{
  "experts_per_token": 2,
  "lr": 0.0105,
  "dataset": "wikipedia_en"
}
Below are experts of layer 6 (counted from 0) of a mixture-of-experts language model. Rows are named router (the router's row for the expert) and show model dimensions 0-127. Each number is 128 + 32 x the weight over its row's rms, rounded and kept within 0 to 255.
After each expert's rows: "comes before" lists some tokens at least twice as common just after its tokens as in all text. This comes from a sample of Wikipedia text that the model never trained on. Tokens count by the router's weight.

# expert 15
router [149 136 135 168 133 196 129 136  89 143 190 156 103 108 173 115 134 151 158 111 106 215  98 122 179 121 112 104  84  95 162 129  86 109 105  91 106  76 124  99 181 109 129  69 200 110 113 121 117  96  85 117 144 165 116 107 122 138 133 156 111 136 124 154 125 105  79 164  95 114 184  86 146  87 200 125 138 170 153 132  71 124 145 177 119 111 163 150  85 115  89 104 181  61 126 165 100 129 201 108 180 110 107 128 166 153 102 108 176 108 111 168 160  64 145 147 130 133 145 139 144 125 132  86 111 107 109 144]
comes before: ",", " |", " (", " and", "'", " was"

# expert 0
router [139  89 171 160  99 142 148 175 136 116 169 124  88  58 205 122 127 125 160 116  98 159 156 171 176 159  87  91 106 109 169  79  96  94 102 123  89 118 147 152 195 107 172 121 140 123 203 120 143 109 107  85 136 166 130  55 130 174 121 147 167 170 150 116 161 182  91 167 119 136 129 125 179 140 174  51 118 113 189 122 148 129 131  89 137  95 162 181  85  79 133 101 106 156 130 151 118 188 174 107 115 112 135 125 133 161 114 147 107 106 155 181 166 162 141 131 170 125 131 143 156 146 108 153 127 157 131 160]
comes before: " ", "ly", " re", " f", " first", " st"

# expert 5
router [118 113 130 130  84 118 135 152 127 116 130 159 143 175 166 114 166 203 142 115 124 157  95 171 110 141 158  77 151 105 120 118  99 122  98  95 139 110 154 126 150 120 142  74 141 103 171 113 115 163  99  44  26 134 128 115  87 154  92 160 148 149  87 100 153 151 129 183 129 147 148  94 162 103 151  96 120 190 169 116  76 146  76 114 139  71 121 166 102  75 128 126 154  76 157 135 178 159 118 122 133 122 125 117 195 127 167 118 162 136 100 190 140 162 160 163 105 148 140 153 159 149 152  41  84 109 149 158]
comes before: "\n", "-", "|", " The", "==", " He"

# expert 14
router [151 147 191 174 140 171 138 133 109 189 170 147 119  67 123 132  97 149 154  88  87 194 151 122 136 180  87 115 102 144  89 126 113 124 141  85 116 135 125  80 174  59 131 126 113 169 129 111 128 115 130  78  76 130 115  52  82 145  81 125 168 132 117 160 141 137 128 159 126 204 158 105 137 112 184 103 149 152  85 100 126 150  54 129 138 119 131 173  99 103  95 133 181 121 134 170 174 173 125 118 102 164 105 141 148 115 100 110  99  74 150 164 128  73 189 123 112 103 103 167 125 116 195 123  89 124 114 108]
comes before: "\n", "-", "|", " 0", " 1", "S"

# expert 4
router [166  94 167 183 157 152 106 140  91 122 160 151 139 118 159 153 155 179 193  77 114 147  75 145 165 151  49 108 136 100 183 139  50 135 137 133 108  95 116  62 130 125 169 110 148 127 157  90  77 158  91  59 135 160  37 128  98 120 132 137 162 111 114 107 161 131 118 108  80 145 166 158 120 146 127 102 106 193  93  89 125  93 124 149 133 116 183 164 123  85 138  85 107 151 139 182 128 134 139 136 142  79  91  99 123 179 152 143 131 121 129 158 167  86 173 144 141 122 134 142 106 154 136  85  95  79 150 136]
comes before: " the", " 19", " a", " S", " C", " \""

# expert 12
router [ 98 110 142 128 112 149 140 150 145  96 152 148  63  98 156 131 140 173 184 133  93 132  81 114  95 155 117 118 164  96 135  82  92 110  97 116 137 138 191  79 138 126 173 127 115 157 137  74 120 114 132 104  95 136  87  87  86 112 150 199 184 164  73 122 152 133 101 164  90 131 168  62 137  69 146 117 131 103 119  84 116 170 145 160  91 100 122 164  89 129  97 136 198  93  85 109 128 157 152 123 121  41 121 109 151 180 189 135 107  83 160 139 142 118 140 163 113 168 199 112 105  97 137 122 118 101 165 169]
comes before: " ", " the", " a", " re", " be", " was"

# expert 3
router [165 118 160 132 124 157 106  99 107 181 114 109 134  87 123 126 134 163 180 106 115 163 108 121 181 162  74  87 118  88 168 114  33 132 145  81 102 115 165 131 140 129 106 124 146  85 136  74  84 130 125 101 146 135 142 135  92 150 147 125 146 170 129 127 173  88 113 192  80 113 140  79 203  63 142  80 123 154 195 107 123 129  60 137 119 123 133 150 117  90 118  97 138 118 114 129 115 138 169  81 130 126  81 147 198 142 178 114 157  93 127 171 120  86 153 155 126 131 146 158 119  48  92  79  99 120 103 168]
comes before: " of", "s", " in", ",", ".", " to"

# expert 10
router [176 111 156 152 106 157 153 133 120 153 152 120  85 113 113 157 134 178 118 131  80 159  98 101 175 150 149  89 106 105 156 135  96  80 123  87 108 104 147 139 133 139 134 133 191 157 125  80 103 122 113 114 123 121  51  97 173 126  84 184 141 113 142 138 158 133 125 127  61 140 118 139 142  66 121  89 105 148 151 108 106 176 124 157  84  57 112 129  86 107 118 136 123 112 158 121 153 156 185   7 144  90  90 160 185 138  88 174 134 159 169 144 150 156 154 107 198 129 153  91 120 158 157  98 105  74 148 128]
comes before: " |", ".", ",", ";", ")", "–"

# expert 2
router [145 132 146 160  59 135 159  75  64 162 169  73 136 143 141 120 123 164 145 136 107 161 133  96 105 164 131 125 127 100 122 110 105 111  91  88 139 141 153 135 127 101 116 133 104  94 162  86 150  40 128 121 130 137  69  91 142 142 130 130 151 112  77  92 186 121  94 133 126 145 114 149 126 118 120  56 159 129  96  86 116 123 126 174 188  65 149 129 112  83 120  85 144  98 102 154 129 171 141 106 110 109 117  83 179 120 163 147 114  82 111 143 161  90 255 112 139 174 130 149 136  85 139 111  89 112 178 149]
comes before: "s", "t", "d", "p", "c", "st"